Experts of a small language model: 64 GeGLU neurons an expert.
Below are experts of layer 6 (counted from 0) of a mixture-of-experts language model. Rows are named router (the router's row for the expert), gate (a neuron's input weights, with its number), up (a neuron's input weights, with its number) and show model dimensions 0-127. Each number is 200 + 40 x the weight over its row's rms, rounded and kept within 0 to 999.
Before each expert's rows: "gets" lists some tokens that make up at least twice as much of what it gets as of all text. This comes from a sample of Wikipedia text that the model never trained on. Tokens count by the router's weight.

# expert 67
gets: "'", " ", ".", "\n", " was", " is"
router,257,218,151,248,243,277,135,132,138,180,115,192,232,190,182,234,123,158,149,200,228,229,181,195,217,191,223,164,212,214,301,220,170,227,166,208,178,271,205,153,260,211,189,265,237,241,181,165,246,240,216,194,158,241,247,212,218,213,227,191,133,208,227,206,270,187,173,280,230,224,188,215,271,301,177,249,140,185,182,191,182,189,190,261,156,135,223,162,190,173,200,189,110,169,236,193,145,266,182,180,145,194,119,162,188,163,263,148,221,182,255,255,226,226,236,230,144,203,183,234,203,185,167,188,178,287,233,211
gate0,195,217,172,217,178,259,190,211,201,179,246,140,192,188,241,229,238,216,228,186,235,207,162,182,282,206,217,189,204,168,236,262,203,233,192,204,148,203,183,255,184,203,156,250,172,160,137,207,164,181,150,140,217,94,214,218,172,151,263,227,187,218,89,164,183,208,261,193,257,231,203,237,220,267,181,178,183,154,295,185,244,217,261,287,173,221,194,186,122,248,230,255,225,262,214,172,217,211,234,257,202,192,182,167,186,190,209,252,199,205,219,210,250,151,105,186,139,192,182,220,175,229,148,231,208,164,241,239
up0,227,233,157,214,232,154,151,160,194,259,166,287,213,202,119,187,199,125,225,130,74,161,239,211,165,203,201,219,196,221,125,162,148,224,145,250,297,224,174,190,214,188,159,188,172,238,166,188,172,143,326,190,269,255,203,218,266,168,217,192,184,291,203,185,271,134,232,220,192,190,167,156,203,192,265,178,175,237,278,219,212,167,154,127,263,195,232,178,200,197,169,200,196,152,232,261,226,224,182,161,283,169,176,221,256,215,158,185,174,182,211,211,230,251,213,222,223,215,247,198,160,265,179,193,138,207,160,229
gate1,170,209,162,214,102,226,196,231,165,199,184,220,211,192,149,174,197,186,253,165,225,240,226,201,191,198,223,171,237,156,129,187,239,194,151,123,177,214,138,175,181,127,198,179,247,232,174,222,249,181,250,207,292,171,153,248,178,150,182,205,212,255,183,140,132,81,175,179,104,195,232,192,164,242,192,156,196,255,241,170,163,203,173,163,202,250,253,181,233,212,270,150,173,159,222,160,175,183,193,265,238,221,196,246,177,216,206,227,156,187,290,190,112,151,123,209,190,208,214,156,225,187,179,240,155,204,210,182
up1,159,255,194,288,169,248,157,193,196,200,238,163,226,217,143,194,164,158,282,193,252,212,218,179,173,181,243,176,224,186,176,217,232,236,172,172,187,219,170,205,125,165,227,247,211,206,193,225,240,211,220,254,304,124,188,243,194,129,185,157,237,268,172,173,159,191,165,195,144,218,247,276,198,280,188,211,220,246,239,179,190,209,201,181,145,238,246,172,191,250,186,195,197,179,225,180,134,203,289,233,184,185,160,149,191,272,246,204,160,220,276,224,153,128,136,222,245,200,191,172,199,254,206,266,208,175,224,134
gate2,200,233,225,228,200,197,191,182,228,208,228,170,137,226,194,213,240,209,123,256,160,192,178,123,196,229,166,238,189,216,225,226,203,173,177,204,160,213,222,198,231,257,195,151,184,191,145,224,113,218,261,162,190,321,165,191,171,162,140,199,199,116,216,212,241,180,209,207,222,206,246,249,166,178,226,192,225,195,263,252,150,189,207,249,195,230,176,261,143,159,197,190,152,208,126,176,235,141,236,207,160,163,239,212,197,226,194,202,220,164,150,198,189,162,243,208,181,195,226,234,301,229,191,207,217,192,240,167
up2,202,258,214,259,210,176,209,245,166,154,178,194,154,224,186,142,162,214,128,238,110,167,128,201,220,229,173,167,238,179,282,173,222,148,219,193,183,234,194,237,263,201,227,202,242,206,156,213,181,221,198,182,227,263,185,185,245,216,202,165,186,109,326,243,252,143,165,227,204,175,232,242,249,250,312,200,191,253,187,264,116,229,192,225,151,198,133,176,336,195,190,202,223,181,222,136,208,160,210,163,130,150,132,168,173,155,239,187,250,156,180,243,175,216,194,213,164,254,164,285,250,212,197,198,191,264,212,215
gate3,171,175,219,154,204,257,220,198,235,157,254,240,184,218,264,199,190,145,185,209,217,152,178,249,285,261,204,176,234,110,186,202,162,229,144,160,145,194,227,267,204,219,151,260,253,248,217,238,155,192,147,152,230,184,189,211,182,177,139,135,218,144,116,208,197,179,173,188,203,224,180,260,244,229,219,130,218,186,213,169,185,170,292,192,191,194,231,185,205,165,232,179,145,192,204,135,161,228,287,162,176,197,175,205,143,204,164,211,210,170,217,257,255,189,141,232,270,228,201,197,117,245,233,191,229,148,188,204
up3,260,225,174,201,147,128,193,232,175,298,217,205,182,132,117,202,225,206,238,195,149,278,216,209,150,159,196,213,164,254,153,175,263,194,215,207,223,200,234,206,136,268,130,116,170,186,208,202,283,157,218,161,132,257,184,193,177,188,294,234,178,192,214,164,174,207,204,264,185,159,224,104,149,180,133,265,169,216,212,222,158,219,188,147,184,209,204,236,137,227,186,183,217,214,162,245,256,201,146,230,234,232,242,216,198,172,241,202,231,214,117,125,125,204,277,156,134,122,145,137,202,193,219,199,166,275,164,261
gate4,222,236,206,241,182,241,215,117,227,175,183,187,201,214,212,179,138,194,214,262,119,241,210,248,235,126,142,208,291,197,160,170,214,213,180,232,237,155,201,214,226,235,189,213,204,218,110,202,222,284,173,252,238,269,238,140,159,221,232,191,146,250,195,150,222,178,135,174,193,245,260,200,233,250,166,275,196,210,139,175,169,214,122,170,208,231,279,216,223,205,234,262,193,183,207,178,205,209,225,138,177,180,152,215,243,148,203,231,203,173,164,272,205,220,182,230,189,217,177,216,206,222,212,134,182,175,154,178
up4,311,207,224,235,220,166,193,199,183,150,187,162,128,195,160,216,227,175,198,147,167,204,127,237,208,202,236,185,218,166,245,179,187,173,216,221,187,104,183,198,175,199,172,215,274,273,163,189,160,159,170,195,223,244,168,248,222,277,149,150,225,222,295,226,208,220,193,219,185,240,202,202,213,209,214,176,231,202,265,183,211,206,164,185,274,150,197,250,225,184,118,132,168,168,233,225,167,160,242,145,265,230,186,155,175,167,171,153,169,303,225,149,229,264,243,292,264,211,175,137,126,213,228,177,197,188,183,184
gate5,197,231,183,219,215,201,202,222,237,172,161,249,159,147,214,237,244,171,176,172,174,185,213,215,273,263,245,229,173,211,151,231,200,220,207,265,175,200,239,229,211,189,177,156,246,230,276,155,172,155,200,191,261,183,203,216,248,159,211,175,171,219,177,248,194,208,267,172,243,188,247,290,126,192,254,209,221,200,190,226,188,197,238,188,161,216,97,260,185,255,207,192,286,177,196,178,157,191,187,211,109,151,222,216,162,185,236,186,214,178,245,189,192,182,187,293,191,287,176,201,194,311,182,195,228,197,211,200
up5,206,191,159,211,179,239,149,205,220,204,192,163,256,180,263,155,180,158,270,176,222,185,151,187,188,213,282,159,166,204,221,233,236,205,279,196,227,165,195,238,219,198,311,250,158,190,268,186,173,166,258,287,188,199,206,183,178,192,256,210,122,225,214,220,139,177,207,178,285,177,226,215,196,158,158,198,192,155,242,188,203,207,220,152,214,228,129,354,203,183,205,198,173,177,144,245,199,171,135,169,228,203,210,136,203,157,154,189,227,207,139,222,170,186,211,224,254,240,302,204,258,155,208,199,186,182,136,250
gate6,143,201,202,198,255,141,179,181,212,198,233,222,153,221,155,115,177,188,164,157,214,203,227,182,194,237,176,193,150,208,287,178,119,249,167,200,183,200,108,133,218,243,178,172,212,247,178,238,122,184,174,182,253,201,201,259,203,306,159,158,186,215,215,173,198,211,226,211,227,207,193,131,203,229,267,103,185,233,172,213,189,88,232,229,175,178,201,186,216,199,215,189,178,253,170,196,245,136,253,156,189,183,138,257,181,190,269,167,233,226,210,169,204,307,178,247,185,146,174,165,195,229,144,148,173,232,207,128
up6,183,195,164,214,195,282,235,225,202,246,201,207,204,163,98,249,213,192,242,173,195,268,213,244,270,270,185,180,237,244,185,126,195,255,180,199,219,227,116,177,271,271,213,171,264,238,144,207,239,211,210,216,143,236,199,205,184,219,240,157,198,261,183,217,216,216,137,188,107,161,222,213,182,173,196,176,161,291,189,241,205,150,209,176,146,186,183,257,217,224,204,122,179,197,172,197,181,233,201,175,216,235,199,66,273,212,219,245,204,222,166,180,227,203,164,255,259,217,240,190,146,133,243,165,159,206,195,190
gate7,168,138,193,201,227,175,186,249,166,211,184,216,268,163,118,185,152,153,231,199,167,152,268,152,197,239,210,183,244,206,228,173,261,179,213,130,242,276,188,207,178,231,197,160,177,170,261,231,207,234,183,169,162,270,246,203,144,152,153,247,239,177,149,273,202,199,179,273,187,221,204,167,220,185,194,213,205,209,142,205,193,167,228,194,191,191,202,163,274,214,270,210,173,261,221,190,210,222,177,205,250,194,218,180,174,217,240,134,254,157,223,181,189,231,257,242,110,269,249,175,232,149,145,121,269,174,198,324
up7,318,239,205,169,258,238,170,195,216,244,219,231,233,237,187,180,247,220,207,165,249,175,199,166,223,233,200,224,246,258,223,219,216,228,280,205,209,223,143,226,247,156,211,204,214,194,158,187,207,116,176,161,147,297,270,248,125,205,274,77,224,161,215,225,193,185,178,179,202,214,152,164,151,180,213,156,193,169,227,164,167,191,186,204,194,210,197,203,178,251,223,202,190,117,180,195,114,166,132,167,226,123,178,185,197,191,226,232,190,177,213,251,210,221,193,229,230,195,190,133,203,201,171,103,220,171,209,199

# expert 153
gets: "ra", "ha", " Ra", "ri", "wa", " mo"
router,156,203,178,230,224,276,181,263,155,140,166,281,200,271,181,163,178,268,174,229,230,234,240,191,237,245,205,256,163,218,220,213,197,138,193,163,151,140,206,260,269,174,184,250,118,198,219,200,234,153,232,228,221,128,221,205,197,281,206,202,157,190,289,164,240,204,125,184,163,180,219,232,178,255,174,209,271,218,186,221,222,167,241,130,329,160,196,144,214,226,190,181,133,192,262,204,265,203,201,186,215,170,234,175,204,181,217,187,233,200,211,180,172,197,192,224,209,223,278,249,222,171,232,256,230,275,175,175
gate0,206,168,170,191,186,181,178,159,146,239,244,171,198,200,158,175,252,184,149,152,160,134,143,201,219,156,276,191,222,217,187,191,251,194,191,172,238,117,218,207,198,195,180,196,192,212,285,223,149,126,245,153,165,189,201,190,276,240,240,219,257,191,198,186,211,190,174,183,183,168,157,235,199,262,233,206,216,250,226,161,124,173,167,166,206,132,223,166,225,185,122,190,209,149,178,186,187,215,152,148,243,199,218,229,178,269,215,208,209,235,212,195,301,289,179,204,239,235,222,144,221,226,156,164,170,193,191,207
up0,147,209,184,132,175,161,204,177,174,230,221,205,147,191,0,168,177,199,150,189,135,205,258,152,265,198,249,205,115,218,171,221,216,186,202,180,179,189,224,177,174,195,162,169,154,237,230,173,197,179,235,222,220,188,175,216,179,229,196,223,227,221,219,183,261,173,175,129,201,271,198,215,209,180,290,135,190,152,176,224,191,149,204,140,232,192,213,189,200,225,138,194,168,197,179,156,102,210,200,139,220,252,197,170,138,266,190,167,176,238,265,230,219,249,158,190,258,252,243,225,210,226,258,217,183,185,176,243
gate1,155,148,251,218,212,208,232,290,202,220,126,201,199,160,264,209,168,215,228,189,198,144,238,202,192,123,218,194,79,228,230,165,195,226,192,238,271,221,126,122,204,188,226,183,140,152,276,230,173,256,174,192,203,146,216,175,205,98,214,238,192,171,190,157,218,229,209,185,166,202,179,228,218,201,170,258,176,181,266,187,164,222,159,261,215,209,153,268,191,261,201,204,259,205,156,193,207,179,241,271,210,208,113,233,256,188,230,121,176,195,105,236,167,246,215,164,112,219,164,195,208,164,186,203,214,122,229,169
up1,217,201,237,87,124,178,206,222,202,234,152,172,226,198,85,244,188,153,201,157,244,193,65,233,250,148,149,125,186,180,170,235,194,206,263,181,151,210,229,153,134,241,152,231,207,224,195,149,182,244,289,239,162,221,223,216,133,259,175,194,200,211,207,202,265,276,180,247,176,238,160,227,168,153,188,265,162,184,183,216,212,155,215,183,150,200,204,137,184,267,177,167,210,228,209,214,153,234,168,157,126,250,150,176,215,159,219,200,228,250,205,144,234,166,219,307,195,230,239,211,172,265,209,156,171,214,200,214
gate2,121,160,165,150,230,224,157,219,228,234,207,215,235,257,184,216,155,276,219,280,238,224,168,232,203,190,202,235,189,187,258,197,304,148,136,199,212,215,302,170,201,178,180,178,210,194,241,247,228,179,276,211,202,253,137,212,204,218,219,246,186,227,236,197,152,199,172,203,178,208,250,265,253,116,231,132,167,209,253,175,267,168,178,165,231,193,237,205,187,321,272,184,192,186,257,225,82,183,187,142,197,211,239,109,137,157,223,147,197,196,201,195,130,178,222,177,248,235,156,204,281,172,175,220,199,157,262,175
up2,153,275,188,192,261,208,136,177,199,171,170,281,213,239,245,166,179,234,230,178,179,194,226,224,223,181,218,211,234,242,181,202,152,228,193,204,175,151,209,249,160,178,141,182,237,288,168,209,268,146,220,185,290,244,105,154,234,216,230,151,215,214,241,242,167,216,181,251,211,228,291,192,257,252,231,250,197,205,245,250,186,275,176,239,210,197,180,152,191,192,222,183,147,207,194,219,197,255,147,120,228,153,217,169,206,208,161,203,203,234,155,144,187,241,41,170,226,213,153,214,230,267,168,189,222,154,200,142
gate3,199,158,198,211,211,196,241,148,209,277,230,208,218,142,188,186,180,150,303,178,269,123,248,235,259,243,241,202,210,218,244,249,218,177,150,145,152,191,173,213,150,231,178,200,156,248,274,203,222,224,275,253,190,234,162,256,233,166,160,225,242,277,162,170,159,254,216,236,162,231,207,145,181,162,214,157,150,175,166,154,179,155,138,223,210,176,224,151,215,183,152,245,235,242,208,134,203,251,211,174,173,203,192,177,166,93,184,223,214,285,241,200,231,169,220,180,149,187,200,249,214,211,208,254,148,207,192,230
up3,178,207,189,166,144,194,195,238,282,158,255,155,219,220,212,268,196,213,95,272,147,252,149,173,169,115,123,211,192,198,173,183,260,256,275,285,314,198,280,203,195,143,185,227,202,247,162,173,226,219,156,137,191,194,238,141,177,149,218,209,168,178,208,224,240,203,177,240,217,195,160,250,199,195,188,171,211,204,211,226,166,164,261,156,181,246,199,174,201,162,246,165,152,213,257,196,136,176,216,257,242,150,228,210,174,273,287,175,164,154,237,218,253,150,185,262,160,165,152,219,198,195,194,194,235,177,205,223
gate4,144,226,257,173,216,174,207,200,180,220,203,253,245,164,190,155,207,221,232,189,188,166,253,185,172,240,167,215,200,156,176,251,215,182,244,179,192,206,164,180,218,221,228,241,216,224,210,183,205,258,163,189,260,111,287,181,160,207,115,226,243,144,184,207,244,206,149,161,114,213,225,226,198,232,220,225,119,201,100,201,221,244,243,161,246,202,242,171,248,260,134,233,191,191,181,246,184,226,255,215,152,203,191,163,201,191,208,113,228,163,226,295,172,244,209,141,159,237,273,192,239,177,180,286,212,224,168,264
up4,138,250,202,192,258,207,199,130,168,220,179,192,206,169,153,174,201,192,184,224,112,195,242,242,215,255,212,227,200,197,166,228,237,186,213,214,169,152,205,135,196,296,206,162,220,258,235,223,211,229,233,170,247,219,138,238,164,229,162,194,250,250,213,221,219,179,151,107,164,203,274,238,182,206,280,199,183,237,115,185,193,226,220,216,209,189,208,213,182,219,193,204,196,215,162,239,177,221,169,220,218,262,199,235,273,186,131,123,221,161,237,225,153,259,230,187,257,181,201,147,223,149,153,207,249,171,155,251
gate5,219,174,151,206,219,205,193,195,195,189,118,216,240,169,251,205,198,187,208,213,204,228,192,154,215,263,220,186,241,125,226,203,202,262,163,221,211,218,215,194,218,0,249,190,186,217,165,238,216,201,142,201,234,211,227,232,167,200,190,183,194,168,260,118,207,187,182,125,204,154,224,211,143,207,123,246,212,196,240,236,191,219,221,200,244,226,173,206,208,176,243,186,221,182,187,182,252,215,206,249,219,202,181,191,180,214,222,179,233,85,227,206,169,177,173,112,169,232,244,178,188,212,221,212,182,228,175,174
up5,179,300,182,241,214,158,226,165,237,194,171,203,267,169,212,120,140,223,193,199,218,156,204,186,195,171,265,225,221,173,288,220,175,228,250,175,129,187,224,209,129,214,160,213,194,250,209,220,194,229,195,253,200,184,176,150,215,193,250,227,180,191,188,235,234,160,195,235,223,180,208,206,223,178,202,140,198,266,232,201,154,215,169,236,170,189,194,180,225,199,133,210,188,222,229,223,199,179,291,121,140,214,167,124,178,219,205,101,235,223,238,243,273,195,249,272,189,234,135,187,214,150,206,188,188,223,95,274
gate6,242,215,196,232,161,199,146,212,130,190,249,123,209,270,235,130,211,127,231,204,94,172,247,164,259,148,253,205,213,183,210,258,197,235,206,193,155,268,228,242,216,222,146,190,218,233,226,188,170,205,154,229,166,225,202,136,193,229,250,224,239,194,188,199,169,195,232,233,256,175,162,133,255,191,214,150,202,215,237,267,214,188,141,250,216,221,169,176,208,244,192,117,153,134,183,220,194,219,176,222,277,180,184,170,190,233,176,147,199,190,239,202,222,227,228,137,269,206,186,155,160,248,135,182,189,254,157,212
up6,223,238,185,247,119,258,149,216,177,179,181,193,214,196,217,268,198,173,313,203,217,246,155,204,162,250,208,222,272,225,220,247,271,199,263,181,247,201,186,195,221,156,179,327,237,139,219,158,205,267,202,215,154,196,277,188,274,224,203,263,203,144,179,272,158,86,156,267,218,156,225,211,160,206,246,205,173,187,217,213,299,266,225,173,248,136,151,187,294,232,242,146,174,175,205,177,229,248,205,239,215,185,228,212,229,193,291,197,210,219,247,270,212,175,227,256,201,244,211,184,237,179,248,150,190,238,223,252
gate7,140,209,240,264,195,197,155,177,264,176,196,168,192,225,150,224,240,182,197,273,240,227,206,316,139,213,189,226,156,119,242,212,196,184,211,232,182,256,246,180,169,211,229,223,220,199,186,208,195,159,149,139,195,188,237,233,189,205,237,93,201,191,230,239,165,252,215,224,178,120,205,211,139,248,186,216,184,234,187,204,252,232,244,232,202,214,180,193,149,218,247,210,256,207,262,256,224,165,223,186,160,182,183,261,246,179,221,174,177,157,213,209,230,179,289,155,164,153,228,268,213,194,177,246,187,222,257,171
up7,197,165,225,220,194,198,170,207,214,228,202,250,152,255,148,183,212,188,260,139,215,258,153,229,211,256,237,240,194,236,276,140,235,232,245,162,180,182,201,210,241,181,184,157,210,239,235,183,191,176,217,220,118,211,144,250,222,138,229,221,180,206,191,183,224,195,220,202,197,147,283,226,142,210,96,208,183,237,200,242,135,109,200,201,197,212,159,185,195,171,124,209,207,204,230,161,263,261,144,238,186,238,233,167,244,290,175,218,122,129,179,214,237,207,213,223,167,235,207,224,189,243,153,167,136,159,259,170

# expert 142
gets: "y", "ry", "ay", "ty", "ly", "dy"
router,177,227,148,226,218,166,150,187,176,133,201,156,290,177,194,256,171,189,178,186,180,143,197,177,217,204,131,159,227,191,218,267,230,214,141,224,223,260,141,187,211,158,239,177,242,100,179,247,215,213,129,216,196,125,164,249,188,111,215,234,230,153,144,231,203,205,190,159,264,262,248,224,218,229,232,179,271,139,194,207,225,317,188,215,254,263,222,241,251,190,174,194,216,129,170,243,181,178,91,201,173,198,229,204,86,210,258,104,218,198,221,230,188,178,156,132,243,205,188,146,136,134,185,216,226,289,208,212
gate0,208,189,179,278,233,249,240,174,245,244,181,192,154,234,166,179,221,235,210,141,246,247,238,228,297,201,231,183,167,152,182,151,229,211,212,231,157,219,207,165,295,260,206,198,174,208,187,114,214,192,230,149,223,208,241,220,195,176,147,193,242,196,147,272,199,249,149,154,145,234,227,198,248,176,220,177,201,237,157,243,235,125,228,163,227,57,216,237,284,242,208,160,238,192,202,237,135,212,165,257,173,162,131,163,237,229,178,204,214,265,148,131,192,190,305,223,272,202,173,211,184,269,226,165,244,205,241,189
up0,200,203,203,215,245,224,270,228,223,150,262,248,185,224,185,185,203,233,231,161,285,198,255,243,264,204,298,191,189,229,220,151,200,141,214,205,150,171,181,231,237,204,223,221,189,154,176,174,170,153,257,290,188,247,235,218,258,241,229,211,238,239,166,189,280,236,205,153,167,189,135,206,167,176,259,117,200,191,209,190,192,151,188,195,81,200,292,220,204,290,198,198,195,151,186,181,195,226,218,206,160,210,190,150,226,224,214,211,192,332,199,215,332,195,210,263,275,148,156,188,234,238,182,156,208,224,269,194
gate1,254,187,223,242,186,148,293,158,126,153,234,181,209,210,203,166,92,177,177,165,171,191,199,226,268,205,204,236,221,186,210,178,175,154,195,228,222,263,179,278,218,183,207,151,232,173,195,203,236,165,179,178,241,185,184,165,261,142,214,197,235,174,144,188,182,170,201,229,227,166,177,165,238,200,210,193,162,250,297,268,125,262,225,184,238,134,335,208,166,257,238,246,185,98,217,190,215,209,156,235,229,182,287,221,186,156,155,226,159,192,231,280,162,269,197,191,113,194,124,184,169,255,228,223,251,233,208,181
up1,282,164,214,221,204,210,252,210,165,231,165,218,234,175,126,142,161,233,237,137,188,201,235,157,224,241,169,196,238,201,178,200,193,171,192,217,195,209,236,243,224,187,140,79,225,155,182,194,221,206,186,190,239,225,209,242,219,124,122,218,193,270,135,158,217,159,185,206,203,232,205,197,270,152,134,209,151,238,207,280,133,224,124,221,257,221,260,190,111,232,257,206,124,162,203,131,221,201,237,176,235,176,250,175,222,221,125,205,185,80,188,172,176,274,222,211,197,240,186,233,187,264,197,180,265,224,134,157
gate2,259,232,223,173,212,152,187,84,225,202,217,169,253,193,194,253,190,215,224,238,200,208,232,208,136,247,190,251,192,199,234,196,245,229,169,153,159,169,261,282,220,184,191,249,260,252,208,205,154,229,219,131,271,192,166,243,266,224,177,163,183,257,208,120,190,211,176,188,181,197,248,260,193,216,155,216,213,155,158,213,208,179,229,193,149,242,215,124,200,223,180,130,238,158,137,197,165,191,215,206,251,225,333,206,187,207,178,246,159,184,236,125,202,184,228,209,258,206,250,256,155,324,266,203,169,210,179,238
up2,112,246,230,202,208,196,255,259,109,213,153,235,154,205,253,175,215,159,157,197,239,184,191,222,224,160,226,183,219,184,147,260,261,177,233,245,333,303,156,182,140,232,252,216,138,191,189,195,239,168,153,237,158,244,245,229,236,145,262,185,231,241,206,161,191,214,202,208,207,191,110,207,245,192,259,235,196,268,248,179,156,255,173,208,241,235,275,219,245,151,248,213,152,234,210,288,296,195,197,179,207,166,206,188,215,123,213,120,282,197,206,247,182,188,208,187,201,232,179,140,200,143,161,154,218,182,244,136
gate3,209,200,167,292,215,168,116,261,231,185,251,173,232,207,194,188,134,226,187,170,173,214,213,189,250,171,211,184,119,224,185,187,172,175,161,170,226,185,188,191,211,231,199,225,212,201,157,194,222,231,220,233,278,131,289,216,175,206,214,163,194,226,162,148,216,211,190,106,206,229,191,158,150,141,170,187,243,199,216,201,249,235,251,128,96,172,225,316,184,179,187,227,176,259,236,199,155,234,250,126,120,179,137,196,198,179,206,213,155,249,192,316,278,227,216,262,208,159,195,157,246,188,214,173,190,233,175,230
up3,132,77,171,206,193,235,230,141,246,115,213,101,229,140,163,244,185,166,191,248,199,177,240,143,189,233,234,168,173,141,219,154,135,198,189,217,193,287,184,213,164,184,248,218,172,194,255,255,186,155,221,168,248,184,231,141,237,215,181,227,164,177,158,252,184,248,276,241,188,159,168,180,165,178,135,224,188,132,243,167,188,228,225,194,162,284,216,245,144,177,191,212,216,196,191,234,162,213,242,186,172,194,237,256,227,182,224,252,268,216,151,203,227,187,241,122,174,104,243,284,246,167,149,212,208,224,229,185
gate4,189,225,130,153,206,164,183,167,167,201,186,187,178,178,249,188,199,226,207,226,233,225,232,254,176,244,198,218,127,187,190,188,195,251,127,215,146,205,163,226,178,164,90,157,182,216,215,247,198,192,121,222,95,227,238,202,202,195,192,260,214,203,256,239,239,200,240,252,129,141,159,233,111,218,148,176,158,176,190,150,131,192,237,191,161,257,157,195,131,87,175,197,168,245,212,192,190,218,231,203,240,203,218,184,187,236,182,206,183,212,219,205,219,216,167,193,190,216,206,245,190,152,235,263,161,189,167,194
up4,231,249,310,215,210,233,210,164,264,151,251,188,200,234,216,231,173,169,247,205,261,164,179,185,181,185,228,250,252,210,240,164,196,170,167,245,207,221,252,212,239,215,172,164,140,267,211,176,222,226,203,223,120,265,235,188,196,143,173,292,154,215,181,294,138,157,237,189,260,154,244,209,242,186,235,191,208,211,218,159,245,172,262,218,296,218,215,197,231,264,125,139,260,194,181,212,167,136,213,235,168,222,215,198,259,199,220,199,156,192,192,150,195,89,224,180,216,141,197,186,219,266,154,216,143,204,227,219
gate5,172,186,203,196,250,187,134,226,276,238,113,217,190,153,201,172,149,207,247,225,189,213,276,213,103,182,174,146,156,188,204,202,155,258,164,188,182,222,221,185,232,229,171,190,151,251,243,227,129,181,205,180,183,216,124,196,185,232,151,183,171,227,181,121,211,201,180,205,174,178,247,246,223,207,171,222,145,226,152,106,181,172,222,214,224,185,136,144,143,157,227,218,158,222,157,232,164,141,171,190,204,218,192,185,212,147,199,236,205,167,48,207,190,214,220,175,197,201,208,240,162,228,204,240,212,147,190,165
up5,149,256,177,249,181,226,173,211,181,186,206,217,212,192,179,180,232,182,190,198,270,219,124,239,282,211,205,190,145,219,198,183,249,236,194,153,189,176,181,209,228,192,179,245,261,209,248,139,235,230,192,184,214,184,259,257,237,170,279,179,236,237,203,152,209,214,145,166,188,162,242,202,274,142,194,207,212,137,201,193,209,269,177,230,190,238,212,141,214,145,222,180,287,98,200,193,204,164,218,216,189,263,247,193,201,183,199,139,136,165,190,257,137,199,183,231,276,255,158,212,253,202,163,193,237,210,227,193
gate6,145,181,190,240,179,165,226,62,196,223,176,121,218,196,272,211,199,186,192,218,176,198,142,191,259,150,203,322,237,180,187,284,190,208,210,268,228,177,226,204,151,187,207,226,164,200,183,246,209,238,162,115,198,273,204,223,167,204,165,256,143,197,233,257,103,166,231,253,171,230,124,191,203,247,152,184,208,213,277,235,192,237,215,240,261,197,148,217,212,190,141,237,189,188,283,183,211,141,196,205,194,218,216,231,226,124,213,195,215,160,216,69,212,162,241,192,133,194,216,236,164,238,177,210,225,214,187,179
up6,186,265,167,217,206,223,206,218,170,126,137,102,146,249,259,203,116,229,242,276,201,233,272,192,219,194,225,195,224,152,156,235,167,179,230,137,240,163,211,123,197,195,189,185,226,236,126,168,218,115,219,184,269,190,189,195,196,225,229,217,200,247,206,181,189,149,242,191,195,186,199,154,245,167,268,176,247,217,184,202,321,248,170,262,189,161,176,176,251,250,181,205,230,234,187,222,192,199,156,193,116,175,181,210,188,128,164,192,275,235,203,127,150,238,197,167,256,177,225,117,182,276,244,292,197,235,208,175
gate7,188,208,191,196,199,143,181,146,164,200,213,214,248,181,205,201,194,161,188,224,227,202,227,281,130,253,239,279,190,227,181,217,207,190,194,218,175,213,223,215,155,196,190,170,171,266,223,269,239,229,154,180,165,236,172,230,191,184,170,198,199,192,272,328,228,215,183,315,150,154,163,226,156,238,202,246,197,210,275,200,267,126,120,177,170,255,170,216,183,227,165,210,231,228,214,247,192,173,249,217,317,177,241,178,192,106,181,170,208,159,217,221,227,133,127,185,226,192,192,241,217,116,95,206,142,156,175,160
up7,227,274,180,129,217,216,190,225,254,146,139,198,168,204,194,278,184,236,147,199,281,195,194,58,164,236,97,57,214,161,186,187,186,155,205,225,227,178,194,169,204,169,137,208,202,247,173,163,202,151,208,223,214,161,165,196,207,155,272,199,162,177,195,151,165,187,132,182,227,198,269,226,182,180,182,232,231,241,128,159,223,205,249,211,213,166,195,207,173,217,159,247,192,222,200,228,250,155,172,130,203,216,152,217,200,172,217,244,168,190,131,180,96,227,218,240,187,172,194,191,235,203,209,159,221,211,253,190